Weights of a small mixture-of-experts language model, trained from scratch on English Wikipedia.
Size: 14 layers, width 224, vocabulary 15790, 58.1M parameters.
Experts: 2 picks a token, a sigmoid router.
Training: 335M tokens, 5106 steps.
Below are experts of layer 9 (counted from 0) of a mixture-of-experts language model. Rows are named router (the router's row for the expert), up (a neuron's input weights, with its number) and show model dimensions 0-223. Each number is 128 + 32 x the weight over its row's rms, rounded and kept within 0 to 255. Numbers have three digits each.
Before each expert's rows: a language model's description of what the expert responds to. This comes from a sample of Wikipedia text that the model never trained on.

# expert 22
Description: Time and measure nouns. Nouns for time spans, quantities and directions after numbers or articles, such as 300 years, century, south; also plural -s.
router:136116088102127160076147127132100106143085110092107156099094101123149090138148139160132110146146141164139094126121129113123070154202090145108115103162108146167114143135142125129131154121114124093087152187177151175129105172138191123144149115095038103175135128080142124163149135095147119170172120204144139091092113104163094128127107133144125129182142105110107166073141157134098101114126037124175126063139131168085091070120137165108102132203097177145109107167068080102129115160088199127177144098123104128105142118080167162063100127099142150129135035103090102148144155114207134095130130114139092138156222111155138147130137165124155143138142096127129138161156172035155145071166
up0:063131138115086166136165060149186140106159122109121118123140135135142117132139115158168093073176143149102123165156177163080097162182107194145083142101123180091151100144088132158115062069172100114125148115102115147127129095238149099110181149159103103116082149120117103146151133167119181106100107128135107108115083113138108142093110131129174162111087118108154193151128130130063090140176101151163111113120133185097127123138104114068153162117148150109158077124134099121111097146118094129173108127107114145132180137122128187114124071230124156083107096181125077151126111116160136094134102099191101161104147052182157179114151092141115150098090119143126135177168133121085069079191
up1:128117160091142089100137033138103110119090119125123102112129152108107100086128127045062166124114076184116124097119089155148084090064145098120044129093137113137112174148166154132121122174136119117098150091165162146141186125182182131145119174100116170179136147121151168140152140127133097184196169137077141085106107126126154170184128126116142128130113077121113203134161099119101112192129044099107177148119109075145091094119115131156090131132110121154074150121071146119115129185104142152112148127145092163102141203114074153117158124100147117118112049113141086162150150146153138103153127138113103126148183134120099101129169103137143153056121108112100031141140140113118216113101
up2:133155107086125111108167139090166094106127082075135130163180099090133122161120173147116102088101180144119089126192169128154099149158125116135126057132125121050114119102112108164122079140155075179116178161085092132055164113107170103186135123083070134122077108113138145092108136138145154144082085166146149119198125170081099106094120100129146139164126118063148179083113182159192084141137082140125153106134145174165139156128162177129105141133143148140092151181121089175154146147064134121133117065057072141193136104127086112123147155097128096153185168114141129147122128148175106157138137136065159153134118140113116174069117157147122089142130097202121168148094120108091134065183
up3:106101096141141110097134108130125148110119122192170137134164128116157141104125168101081145170143133209099106186158086076160130139132109116140101114180118108131108154138077157071123161116137152119085119179200065130143146202160124120118114105122116136086151104066127169156101103064158126131120081141165121149118190100157125158177115169140102172088115064083109170087118120128089095172101093122088151111168159128077126108077164147132132164135132129175118163126140161095156111127119129138169140107192176145056135076130153168111088119138081108117174144125160139124126135076190064141063088086039076091083125119102118184165130174120079171094104140154141135160089182093135132111135
up4:159071125143149153096172191080114106180104087158095122104117091113153149140089127088104112124123141157142134147119130102131094140148083177147184150087168157143150103181107101147089152119098100107170142167163096167095097150105118131115157115151152148087175093146134044123103049159129134115140110151130095112173134117163171077126081109099117120130156087110126134126155141138087085064121109125121117092122187140154124149105148162103188147179117137195152157158138149063141132168117164109173152152121118142139126122072108100092122132169166108133192100110105143076146154042218218132194057081072182128117151135115106126166070160197112122127166114134180151141126121114151134155138
up5:170124047124132122129144142167105109138117087106126177088133064101116069153126166144068130119133145103123087168128114129108142097082120140106113141154080131156111081175085147099133150092185083178138097101185166149130101136168050105115164110107073145138183126179165082192081129101141142171139109142119117074073139103134148136146093138067106086067145146094097132088138142197155126170104152136076128111135066124134170119095137136120090154137105117168121060130073080156155151135169177120153148142124131154105097056162140130088179117123167122121189103139137146162131135135164158113148120162136155100090104124145052157094088165115184128128132111205178128145099192065153157111127
up6:109063134073163115127124092075092145077075136129140097084086113108109096129144169131114181127108149200103117097092127127156150137182150144119074125104153096152149149176076114156109122098079116112157145120154185161109098133148130148117105206127114117114073142149103120115134145103113152113119099093149097102111135046134145195143130148108093154135145119093117091095074144114154105162161102123152053134168102112083137151156125140067164149212158127168159091140120112186168116198081081151154109116137141171091200143076109134077120113156112111140099110152083111177052140109097138135183150104102102107077203099169113114138143170164136113117169103131111184147145132098120101118218
up7:139127128116147104128149126122129151168118140136164145115122102084138131101115183129105136142127095129129118152129132076191098103116159111191184128148085105198101144136130093097145114177059159089095208092178098146111125138071108107169143047113109091119127108183114136110093150101138167101148088121152117130080120131150168105065073098115133076108145124135123148093083158077091104147155127130117152166123139149193152159108088112125124055181091168121189031112122177115135129070121161097146093115098125168110148128182132150155098116118164115129177088150130109033100182122195102117167092149109066116157149112182168169143104102136127146166165138126092190112083081157099126126166
up8:069144084146049123092080128147198095181119147129116162195096119091154110118117079186064097152140138170125174115080137049149104154153119106147124110127159167187069140107099141171137108141142095116113163146114125139119166118150118045156120159169108134087120103058112161154117131128209111113132191161116090089132139150156100059085163149122118226165157121123120121098187137174093176115111108091085096146104148107175093110146180166131100139142192149147114121180102114119144103140119150108122181164145108140208126145125113121140129188108148091095123101100146128109176099170137153124107129106131107140147138141156129149133181126149160151216138100163133116101158154082153104157157
up9:155112129106143213161123140108154063129144219139133167084141157126149168149146124112138157125083081095127119161110134099118083101174085123090121100182138123190150145158113118127099150152132088103126111083179042107144103166110085128108153203124101161199142110132112149154082077101127140163167132078106096090153140120152118124067114115120139090081100107080146130072096084110198111155100180102149091126173125134183086162147132095147081163111134122153114097125144145125111113128096164091135167099163157123126120142152144129108124128172193131114121120144088105049192135167126155062147078169143158107085122160163095099120152103167143095130217183153120116188144103072159141129124
up10:135146094104110141113171134082086105090157095101105117116084184181128081119094128128150116140111101132103116109132143093090098123143208091163116118100130152165107219097152073139163124151111160068142144119113155148113124154143093110109110118134122122090176094098122190110101152107175090143153058175121137103077133121165088121104108096159127209138144080179168137134109144133061121109100102136100182085188108199118114136081173121138102129146128161079133146212049165152134185113122110077167142086090080149177168084122106129101160133132163147119117115094128105115129184134172127094107103153127142175098165108134179078086074122149191150113128131144119074151172161121166189145124
up11:086142122099106092127110171150166085123112140133129130129122115140172158121141155178117172111165190139194085115122126134086065140123094197110128122047123106120136101157117128159153178144125139070138131176144130177104085152167192148096155135128117179124154163104078121174100141134090119144136122149138159149106166112129154153123171089153128093141150117164119158088140171117177127118147083115166119107117168150168065090086134074110126095168105154146160051102080121150148065103104219152126169141202153113094210123091167040121122193102111072113070104130104098180167097110107147149127160127128083162103130047129156104149133104144158114127126093085145063143089130125121113138136
up12:117127111065215152066150102118153131115088082137139120156129161052132137098102052112087092138106120110133183170113100101148156090172086142107108146068143186141126089160169096103098125159106161061074147137161093141193119178149127076161163152110081151134153127175155143093135186179131070108095124088138120063125144143135091129110148139088140174156137155127173110116088165126173115100099131142147118127138135156159131138146065097152136110113142140117085088134073135128161171154125164110198154157079117158118127135111157165106091135119148123182111145113102186122100101102108144119226135158110102091074148073115126152200145161176112093148168077152142116086157154084161168127158
up13:107129158072095135124112135092138128197103090074141149083140121137103146130136135109070204054133203164147110082116104060180088144174143145121140100126165108144153189125181101140121172210132160166128131117109158132143129194117152157136072167132086105114168103115123116047149149130088177123125101162143163113064129086191173165086092142127106147124178140122116176094166158106101151061125110139082179123158155114114088079144088066091152087161114099116155148134134119176127125142116140147220095087113160149123111081126152099118024111177155125102131110142139112144158143077143130094119140099130100091103141137157107131123151113144109098127149166167076160152122139093137165107152
up14:118087088115136122121115124187190144210165106145165121081117150134161147114123119130132169115154080135155107155126128133069080098160112115103132069146115124141169209096135165160107123126137124053121133120113116152143181211146167158190118115090156181132110100110088082118153119154127090131088124148129154070101143114180131144077141154132118106077139082105131150106128175132140157098142122165149142074135163106054130143069135066138130160136138146160143099129119145203069161191094162116142155151122148097117173165154135105142132135116126124080108111127103106137182097132210137091128158119120157179099178054115126181149207099112143167085138084078163134155082171129116142057164
up15:153116079155170131062234126173138090181101123126086147159135152159117119137120093149088121118098142171127137139102123150167147095103178150130047154145099160137175126122116109151151143151147082135153167141081117120149092121106162152155163147148138139142128107107134095182133107166069147151190088160126110124118089118175098134154132134083045095153071091066096142131178130143110122137127106123138152095129160127148142108173076185118143102124081153149115106191113089144145114167050170104149120099130128185150149080115111144062081134130084139053077054168078165150190120153152158106136140119135143078142172131080067184131188130118116137173127134094080140144138194123136120145144
up16:165079132096144120108146105132168098124116144157137137094128085166119153113132187143079132168149138139123096137151162049056095172155141104139112094137135083169126128164145136097088190130094110188163158105149086164100154113097155072128110145117105124133181119097110141126179137088140101163178080164188160086144113095174161071148118157120113115118156131096100091155111100109199135086100107097119124130150098160094135115140169088072148104109178168177103101116088185155184124176096167095182177113134120111131059103078127177092148108142150136066135077117110096182100147133150089106167132142162112141143160111121081077059149096136094124139179134132166144206124146089118098085201
up17:124059087161137130126181130089099108162158117108111138171082119137087091152157163201141082150127144199116158129128168156090138091183171137163107113141117063153097163076092115162104132091112111119115098133182112141097103094173188138130154095108079125154147161121091160140160143096145115132151118136185147122115167136150171095076129149093141133124104184093145122108112048118150136116174091142122185094114131188161116082112127115204081097176163108156146073106065069125110128203157106087071114077176129121110111102094071172149108133116178138076172133140147061168149115148151125125153103176112104157121132146150072136103105146084112145130151107141154077128138151103053111116171
up18:038134137149089093111146106126116109103170092164109163109106158111127095146122107156112117166070110116107179092154197099160121157128076119090095129141156148109122167137106115194127111077127106125118145169118179113111089143123137192142174120109126182144129130075126130096155135139135146152129094110184144099184115120088128145145144139115135154154165057130130085125143106116072084137090145189088095062156128127067068137179103083122118170190151146093153182137159144134090107141122135107146136154115075117184157121114075165070094125096105167112106137174096138146147144099153120105129108089168069148148192173171138190059134135134175134108130133165117222140158172113188141048135
up19:149155110114158120150180147148121081130094130180102165183050153144182105182116139155059095102097068196144134143149126115101154111147092136124080094151126136144143163163110098148155068108140110124133154128140097102084075147128139135160088153147106147150047114119119155080111124098109125110145136128121098175077142127174123066134161147117097113113159088117090170073142185097159119126146093042156134103113136136129115091168157142143143100110116153163093152154104118099172080112124109038108137133101143121131160110156117171091040205166198148182158124170132191180148167101161094150177139165104123138153104151151105174149146135123142206149077144148105165132083111141190110122127
up20:143102135112077102119161145137127118112143112107134201166145178134190160156091101157146142163123128094076130102156102166151176154176150164067185129149099119079181111147091159147104142118131132107110110185131116188132110148123145131151173135125061116108098128123123112095102134092162127142109139157118112046155105049134149169118100076089107101166071000183054126107131109107130113093147148174104151120131122173119131136108126123156115130182117113128155157119123096145150144120135185073122150083156194175119142156153163122122067186201107108150120175119106107108175109097097099091114096129110079102088157101146143147162161098104097157158119104110152156135086143044154156104072
up21:103166072068091082160132124113089128113163159140093150165122145124125105134186170065149092143112129197180099130160121080103146140139148095100113116128125118142086153132114096135104158137044149172103150154093121179105048168161153166120094148182137096127123115172173185177177130082124083107173104169150135107089134097111157112126142090054175152174080102107138121145165160141137108146073131145127119081088115159098142125095119087096129117196136155144123148155116063157101131141101125182145120145165124116166159074108154141062095098137099087107225134168156069157107147154133096095142103077181128180081108130123159175113098185122061144149161125144128133116098092127100106138103
up22:190117150083109085090158141084170072105085131179088209146114060104151136179195152146142100127142161127140181150072081117118093167176111100112101122168133146125154189109141118116054086140102174150112156127165176063154091130103128111121109087139076191109112048148110082130141118139114164121177112141145129079150103143134139140199091096136143136111101115169100077142190099142099120166142073142163129157118138119118146145120082115180142120143154179184079140136140085153143143081162191139105090128094101094126120138170118177131131128135113111127104092090132121167143121083176148120156080123124069121100151096110150121133086184179182169199171136087144093105152162130138130138111
up23:181107131104112112114121164100140097164069134169113144144148141149106066105160167143111131106098112202158137163171155140133145071092149154110154068156177116200130113095147107141172141129121034112090139125191152130121135128138178154137098122125069165170104130090112140104174132095093129192165114075098118086112099043139122150181143115159087126122132144139100164081135058134105130096149157150119144111149154104112127124106115143178112142206066118162087110153147109122142135145098137130147101119120106140127171103121129114124124125151176161118119121027073123137139189137160139106112104148130088110141182004131163122158105147148161149156101144116118096106134176134154239142163
up24:158158113064117064143162055082140143120119117089154172092189093091111102075182122160149028134108131154150167103161110122105175100167148098112111173135164141126147154117157093093102175176119180130179137138125107140086098100124099111090105135082077113126138113129146152096158076128168116146163111150159110086160146105146144121117134167126122117140088097143066130163128125100172122128117071131123105124145180177086128091121131151120055099119131172130122126121058141159142149215113169123168178116152132153133103137126111133133105127069129150175060039111108084107149125106159096090116117151151083120136194141240085166138102122166161135159139128060106122148155142114095110140155
up25:119037119083181112091177133132103152090177143136068146158125185137153138102140155118102105148179148154110132131153150089061062146137099092106096174171098151138171120122167119134141124128138098116137153137159113141164153133134103154102118105112109133070112128151078095053118106057125111174133131099158177163132118077094122081151090083152072097151156064128139141127068093069103145183132134114146156167136076158102162170126172188168131097103112203174089163150154092208095076139103111126093155092133072119119136138072124157117137123095098163177091122139135107116147095205174079052123067117138126131117145132097104111106117110122156153139151127191110112137116161137163148095139
up26:174100158117196095140148102141101103093129095168116157096158075131137160100125171124178142112093201122123091095158123122123119147092086097119102094122115149144147181124197079134143102076138155102120127141133126103089144118155162107092050141144127128093056113144167166170113154151082119154110117134132086108087153048116065124092072155174078137168107112121096090120033156129129156145130131171168089119147111174151116124162106100113165103105172122178126104126118149153152151111112083070166140154149111177098144116093053149131073129116153089168145116128144134176096179154195148099124181091100131111063111075156153099106088078193155149066121093170116143109109141122143101080139
up27:157158109125129117168118084136087091152147092100113125143122142106163158129142153127120134140183113165157103135126082155123113203149122159089192062136167142155157173098080099175130109161122099072115133062204145182088156165133154152130152112117106119146078143127120133114097125110107169165187105129130099123118082077175132111141146158170138085153194071074096126089136147088173123143100083124122125188194114135150104100105203115109115165095091154191144154112099189133127125129098180095088191079121125131160152160142178125124063156091141105115120102105068136196074116094145099071109115162130056161162184128173151147089116153152154139130105154081158111084130128117113144136079
up28:168098222106132121153135148146187131108107073145089035132101119109105118111146109116133131119134146146195103145110149163151109136215116093129101118145189112113121197159182111112101083088115121170233134128133127110114166096095132131093139118127139128107132134103120098111164156141080172121069128146131097163098127121152103171143095148169169181090096102102081127124124146148152072124103097104102129186132169177160152058096133126130133145144121117229089092090114143149147143158123118088144141086130117131164179112154141090058111116146087141119141121131146127186136106117103084090132138147071084104083174197038157130084124073124071129118176160127121105119123167094133115107137
up29:137188077142081110149136177118167160105122149077126152100128148095131102130119099108128078049147145128148151087080153137167102132129088120082070108108035187115125134136169078123112115133080118116126132190141150134102104188134101100122151103169063145102134138101137102096105154071220157112113086199152050117116109125172122129155122142115094166154154135108077142089117192143113124143099069144195132142150166130148094132143130127088169136134107113174124089198075092100100124129146134114178094107146080156158115114108098130131100139180116092125154089099131105154177149158141147139084087148111128115121119090136114115173106148151105200133206105183110107131203145072132134119188
up30:099138100163134132130118147176159143165078118164063087062155096186162125102122104190094119147189142120112156118150160099147134133141181136145136156140135130140109097158112165116154145094103159193136165164095176144139126185123167100061155123041069112107104055124126141190195123079122098135105113134167141104104115109104092117109177164056107125146118135119158144128124134113139094097100072154129097082088176181135115087180087146116073144164148144082074183158159087138120138128083107142128085111171078122147100140145081167115055118158137169143129162154145129152126082119104141151166126088090069119179194130139153200131173117106145088105145107157084109097121139097108128120180
up31:060108103110113118112150163124118106115189185116107165153117160098165128135142153135090130125180159142174110080139096105104148084154166112158115150120088099126108147140104119152130115143145122134162134218171151117135141112132115138090110165090134060096129131148200144138168130123110230182174120143127124074136147132128104145132097142135128106119150162135162129095105126182170094139106159152195096157140104141141103189091106069073126127091141174150149128117067093171090125117080134130123150122189140147105114126158113094100052126077151086146099089071150063114146101135103171025061137100162090111126161071159152120159133112136108133093109119133226119156144088101148197161144
up32:088111171127153086162136161111122074105129131100148141148134131175144135096081153126142135067165120199148113089178079121135129191126067094134096129108155120144140124141159086178179121100151155108128180145175101181088130188129099118111119103140095160100108163174110212125157160175071128137148101130147114128079148086134132089172127144113118145143167092162156118110122111026116111107099116121088175094098148202111065112128130126108103121186123190103105111099141137114105148111111200108126105131110114149126126099156173188074055132171166139105196152177116177079117169093132086086164132151058153138086165130129118118125138137108125135083120111147075120085100160102181101085174
up33:074130125117144140150111076113144075081135166103151132111144126176098088100153109159127134121160120092137099077168113089154081157087110118161125135136093164117143174119080200121192145116099131097164173201145117148102120178088134167130123141163100131173191101135097118095109111104136111187077121183117121064107114124204144082106169161133084123119113087106102137130099190104139159152074195146110177085155160183190093151133144149188161100155120124168165095155114115070111151097132167157151157114117082120141152134098067134123096115147118106169124100139118166103092076093141117099184167122147111112141121125191098114176123108113138072179185039091097080106111081109142130151148
up34:089154131110144192095190100171102088191135125185080125108182162142102146166111151135102132139125131148094139092106111161173092090129094091118142078124124162185067159108053130149113132102134130099142158186154154078208116130150156104136145163132130158143124089160123075108146130115119160148152072110127098138099071124115119129193109088084120105141100147170164083146087222116092136147160144135119093069116127141163115190089072140138132142133153125161062131101129116130109149073064207192123095110124098131124119117094124134127129116137029117165102154149148155136104102066110109111103181063134127117149165136107103087188174161097136192121075136120119119150152149083146133140133
up35:093105183085125133155085048124087142143136102181169111064151111141097123172129090130136103109095095122078101137187107127097125095090074139116173095119102180117159104101089117186177133135110089110143134144146140155100139182114139189129108122076126173120112121058107114114148139124069165112116112161155080117151088145131137185161163121154146147100127110175138178133107154164125172107081089107133114137134105132092120161119166134169149140135144148104195174027082106113143153146179145162182148106127171141123135099086158175097096100043123148125146106080088083134121181097114145117151119111106202094226155155133078120140202135144131163113157107127124137130122154073122195120130
up36:108101096140095178111069159140082091135148089096151128091149079121129102131120141178087124117110151123097123121147145097131089138184138156088102142133141175166036158168110122108136131114133129119139128087118141079140103140170115098137159153106110176153184110174141150148111156123080100188085147146101190118180073155127111111153143170106115155071108166061096152122088105185092074101124111119206170143167129153137111142113172092135144165141076149106128210156062138069177069115147139114095106110130146172049159108080145083109143113137103087106115131142074174105149166144090058110139077126120120091093165156137157177112104085122137116217183130097158129145128124121130157147161
up37:135149096103163089131058162169142098127154081141106086114171123139113126166132114098145091157141116147150105151102172116171111101159126118148145117134109178134082103102143118172119122077110107103173112165141084123159155170080153127141173100081127117146186121160178174125166131147170150125118193134149169107197116105123106053099130179112200144173174124208120150137134127152098084086084107158105110073140160162136125168150112171113071098098094157158164097149077147159156131114041182153109085080108090113169116079103110148106096093136175177122149147117095142055131177116193123122132136067117106117118134157158134136187139105153151180119172066152081082085099109152152152114156
up38:111114151083133115114188138131141130188115089161107146065170094126055156153082137134104108078110096124187107146141138099126168070065134115138114141165151114157135148093123103092101146063059148197086110190109153162126141090077128121159123114154135098142117165144125140115106166065118143135145116152151155155142094162127153133145170182133119141182128140145097133106152150143107134157115104103145183112158154126126122193106109072075138149176120156196131034103129096098129135125174172207167127095193143077094101078121160083151144092144162065139131132133188084125150112138127140057116086099130194106140145142157116146179068151130150144136145170126130141179138183129106160147193
up39:154105124099100127129177131133123069182149143135110147078187079114181118105135143119093108136091154133137123156149137122081151161178162121113089104155189114164159180123137100115156144150140097095118163126186124103066136167123119059103143129189127130150134122134104121068120202097126154178181156166174122160097120139151136169112084114097135140100163117123137129132156109178089110106128080086188143114085162167100139080059128112133138178158036186152100130147064103121117113111182183102118128173178108207174104143108131077130102135097121130116113082144175122154141145160094093095073075162089104155075133114109166110076093129151074133173080116126111154137175130061112162106112
up40:130113120099138189149134106162128109117124093138121215133096125157144141166149109127085077057153115125128170122176107077133157182115144108092169064135079163159120156085116144111094136126159089142142148147116115062172073106095113118131106153148131146178107132148204118205119178134048118157147117191100147108141110084058109150146116144126128160147120113084093171072164148176138101179122139107117120167103126113136152123143098152096096118118177132181152162139085068115130154098061118136104126127152097151119122106093143130124105112097143070059155043157119188124122087106071117074057140143168143137136169116171173116200174112093186107115141093141137163144106158092090128120130
up41:145141064058134066113119111176134122153116144130096159095114125131125185145165127173128152167142123058114108130119144145113125093159128189147094145142116077152084155134153141121066098154139121159157111126101135090166154184122159183150147121124137165153192141144099091133071192100103127099122109158124140088095093110185145118108161138079182134158210130094149129135151173137121118182133061148105134111155168127139213094068156082072120106179124092153126163076116145135151109168126167148147085086132113123135141108100158092116187130084116122127181098105092128160157163044125141069095110127075129131110169142114129107143150035095115128152115129158092139151170120041143133093071
up42:086167161144119123075174120132115083192108124153124154064094156107144151139068127125089090106182117174129156113188127081151150168172097123130120140096116099148120089143139146135113146149160132116124091143141140168100163187099152131096158076160139061141148125117091100112120131088156141200137151118141146052102137097130143088183097168150131148157098071147157194137125155079162146124166138102144130061072156151098101152130095131109118168132125169115161104076004162148154177122117166152116113104148049154120140157111092154191048113116105137105168131137089071172133108127190159045125127145138147146122165165158126141101117082164113081165099140147122136130160160091129136165116
up43:111140130125109132089121132073063025064168118097133169175065164168145123183101130138135129113071155151146128112151141083145072186151090138095119127198149133134105182111157161157161076158125167101071135081186155105128103192119156187144103135090092178141159102133164117096121166144127131116136128178107104151126110119123154145129103147133130133093112094110099223089125169142142107136122112156068125078125134135088062084156143146158075084082069147169114090132098108158157088144110125143140154099119162159158104101148179100126062116132186118099128073183106160138133187116103118101069087202134080118141129120157121136112102091126114135118090128132146135134137134055076139117126
up44:108115126109107153134112149102135075137148211135058131099159144140063165131137108082090084145140107119139174113156170142155138119169127128149072172098118149125118182108114142123113147142095112117116139145189074129199170185102153076139181146121120202158125142144145172102141165120148095134109149180147113052096175155131117120150122075122173116088139206133064115134174132109116099112134129115142089113098136160127141125123131092093118153164127104091124073128060110162074090047111162178174092132169118092135105065136196105141078148125133088134150092086068125163165159087147159076169118090122091136152064139188167106149121108056092126158160147100130135149169165127144109110119
up45:112123110109104198116096134102171125104094130121102124115097157158135144148106173136094138128077119129121056132126085141083083158194137158155151099177148063163126139140168158083108121122208163120094116077148102080148086110178110126118090142176078133095165123139157146134170130137108153153136129141131182111059096135092109146109129130184175089147124118087150227106147090090100090086143113151090122133170135127112081112139170123054038165166124112105132137155117189100148121116100106157172160113152107108135158146119135129129153091157108089108139113142055147051147128132150121099189088197146070119138123119202159112119151089142160099172151066141106116124110138050131162090131
up46:118098086129105209132090151082113101125115154102155144112087155160141124172135069157136123116144148122141106104123131068103103147107129131084177168161109079141034161092190178095148150107158123121125117083154080200070138121179150106083186113090122124164119105102130123131117131166083090152158143093145079079132141072187158160123125162147134122142111088126132136146181134134111093112067110155131129111128093129116114182123160160137126131164141119158121173171083164127109139147044168133100157147221108057125165135112097090133119157112144215103114092151116120150136174161126177110116152086126117174077123204110099174145122148166095118075163137120088155122061169159135164142156
up47:143113100097049103085096135136198159145130146121097125105108125134131128136196072123153106076124077089150105098175146101142076097118084119115108147146118221118128108098146117115110147089118113129135102164163172139107077150123173094152118132120115107137184121104109148145148148135081113157135153202140155124149053110143098165110082167197121085155131111076107149046169094191163128120135114098106095164191143166115090132103133149131128136138096208174142110111135153058183106153110161106119142114091063108136127115121157153104120153109094080167133093089085180176129110119085131112185147100107075071148146148125139195158186147078094114122107123121169179134172155124125169084105
up48:080079103105170148091143134083102123100123125118103169139072149108174102128116113170171169147157088164115162177154052121104150080117215182105086185113123107125085113149169174161184199109109121072140119165125123128083116166134151170115138099103052106152207113120138110095123149104112079138124148140122163084173155063139153071112135088126085106071131114085181117156102128118104106154141147137163102106092109094149093143099144098136138055146109181153145117152126121168131127177160160128154108126189155099122054180109089126146110124140108132103088162089119137114121086104107117094164114157147160127165166118151068150085110124182199123163149143128147129182161181097129109085164
up49:108167163065156132104091089155166126149140098113118129131094089129125152141135149166127129157172123172171122121122139104147084146128102134198175091104103096223112091155125143169149082159144122128102138193099115132091111157114103139095130165156057118102105151155162162083126125142136079131116138093186131165064091187095149061103176185139150090102143124142073093081098119107136102108140136127091085056071174115167108051090114157092144136143114105164138126105193124123170117116122128147098157168148146127137139126111134116082095112184109201164170095152130101087107159132089110117169092090139174124157187085153142112134117155202176120085129132163067149134152116138119039160148
up50:171109137193120191079178112128135089143165159197127178159161160130148121150086184153147135134155115128084125073095142125078120169126108140147095138183115109117134084096144123168130157124078096255099124139115127171183154161139108144185099145149096112083061136118135114128065112108144146142123110120123060097088158141179141125102123155111044074121134163136126133100150107124053145116084164096155107129134148140137097068117121141133137112089121100151136161097135146142075105134149116178061153141139139121099151112146149144060138121085163173161176131110135080128131113132138116104147213055183103097095110158190138125110156156171075118114113116181102132180136160090123120112160
up51:144148123100100105148088067180146091087128142093092145081182116102129087160215114177113073104152201102139130122167145160157143131127081123128138057088086109160095125094159098150159139085098090111123110094108120173083122165117206121117154086086053157129109128141149106070124166160134160163085103124153158091196158154164113114110120151109172185160128123089129155134098104142016105100129112186136144131138074166145119129109146168115094115112128154118117124137055093119129162126121118182139120039155148136164167117156122134068117113125121102098160093152115106074188176070125115101141067118112135179156147113153128160160151086179159124154119100121094153120153114167134154123145
up52:099123115180159140116190155078128186157134116140090115106113125127188104140132170154117150165018141130177136105163142092150121176113090089160121096163106169138082133109056135137113115161138121077141107084110166195174132152098148151123132118083104097080097192092147064099056074073127099154131069119102114169211161097088105081131154117079196117169108141139072086104149147135115141123110109113193106146172140056151108139171146118103190123136160128103077063134150089101180139090098148071107124105141084129119134188139137156175128120139170109139062133131130158148118100157128095123105175139118161136153134090123147105132095082133102089168161139130126125156141146102110115128111
up53:074065103125089186106124115136079101135128104179123128153097139135105178129185049116078072171137176143149102173128116164164109153081110142140126130201112120167089118112157160123118094185151130131161172205117120140077081152169146132140135106114120097093184160107130101141157122136132130105140123151106141140119106128099116164090159149155158085204161088070126149105121147156100110101109107055170135101046151137131068122167141099136158174126111192105199141140089114124119183140127158172168155118142064184125109071081145142120106069174108160129148107134100140139090136135155103092129046120132087129137143147133060093136093095117147130146112093171133161105120105090058166096152
up54:090120079064112126096140174177091178137118104114127125134106097108123144111122134130152119166141060127045130139081156164142129166124163146113071109145109180147124123182093026104091137130135107170184117117171164132155113166115069149204103135131116111133163100136143125181152084129136098133125133206146172104102102064176093171131087196170114144122145111077102141104184108127128106067093050191152147126119080161096097084111130120175160104193126117167147107113194169076173094146112125132087107114121098093071160098101165151158159134174142092128166095126074137144146124093123081159182110096149170112099166142111098149084117160142112132119161083118130137140117164125142138126121
up55:144211113132169121147169129176073105092122073125143150161128137087095125118186134138175179143109175177132120126105108106121119154184195139102144118070140114151116184134142121140115126114137163112071145173094131154108170133156090099082128130156131131137064117092120131108104171091075131170116072101153095114070118149108094149156145139108089154127123081103158149084136182124062127170122137185132100058173102074177089097136109138125107154126139155125138080059076140140132129131042141100124101136081122120125144183127141118127176087111113101116100087142155044132097136090152180097136125167104134165127170075152128200099152203165143146113160114117130116159165199109159132089184
up56:141104159116104120169143130137164068145128148172083154182095084155107090100122128173141116087122173130092104130109230153089135105164135106087121131109090159131072150114056097150115133084143149077090134123174126124126154146070102124135125164127090109092133129120110103129089157180113132141123144165086117114107129091187112207152109088137146078165107148051083184155126122061109136125104090121144133069129152172122099122117135143099122149105104182130094107089130140163118115079074112156127107110139098119114073060089175100114073129151145155121111030184148060130154183107114163122136131140143144195111188122122161144140187139178126133172144078184092110175112160108088144139165
up57:072149045160106106077114114114060119120118156146168145107096117117119145120143141151088148208155078161159091101154124144115125081156146068103148146165115088155103088129154119172141052177168129119114135144095137185056105129107173094147122136089121118183128171106121142133128083100133100104115058127106176103123140120119178076097142150156133113157128090090133099142123143141136113127195136068151090123149166099113111171136161177110088113121163162149070144111095103079132144173137156149153120122114087137159187112070125093137126174145094141103111086098116110145175184098138140166115085152095156194085193140072149126121148130186120161064134123180093127059110136064145129138053
up58:150105208107131139082172100084071089090116125093078143164123148173139120114090141136094091217175061199122112122135160160077143131143187205158144128169119144113114163112122123115160079163130074104117135167205125101113184168132098185140132191111101116130097095171167193160110081079116128176157128125131117128136128113145135134083130079098173100156132087142118170105173075121120167152126080066139169107131174159107141089162098174143168150185144160103138154138095096115101165149087154128127129115138107137066108123104114163122096103108111149140180137153108090134150102083138138137131155202081157117130156151146138130117142130170128164079112104128057099122102137068147175081147
up59:115092146133104151122107147110079149110125143148180160141069129152128174144095120096143070137113161134126151092154113129143085137191116150127117060059137146121109170171122097106105045135138140174069132096148148150143108137125082180095152121125083111134102119116184150104133174168156144149131124130155091156165109203103132100166148156116157098089096076125132112082152172164110129093034079124133056143181131120097097150077125119155132081098155128116093127163138051130166139089082073174165136110138116126121189150130110067067148157125137163148146195140119088178145154055124095096092066085103106100104128134167128108162147161171118061153113079154084155114119140140078103100134
up60:107095116097142146142137176149179076115108127137148105139080133078170126166091099153112145168140095153187170137100152121150120115143115176088133122152107143117085157131115154167168207117136145134102137123119078091186142138120122147097086178137076106094048107121135113168203140107140165149162111172192111142139111125185074128089132144126126139129131080127168122163148109077158155073215064128131074092109117136113130150191143128093099135135121118155182091106106131154099158127161107146128150135128119125140092196134136117101132155154073102109126152111177130119128153033132119050131140144102191147089170139108119127133116118148160128139173129134062086202126221056093139169169
up61:143127139120111139151090095108139117119114129101122171051093161137106109143131114127102159164093158200103149172095150134087152150204145145142122126123132075115070195156121138153032144152122099126115087188160197185176161180149132110084170107134084128158104134093150139141106121130135111128119140136151175156137090124180134092164124123136132163124131103105165123054152173180150149136154088126152074108093103105095207087146162094134142037158089080099109148106055092167083071135150143125133106164131128158172135151089064133126111098112122158086139089117179067146102195119124118105126152144149131118182199142130152170121120165111083161113161137123127166167197141121124165126137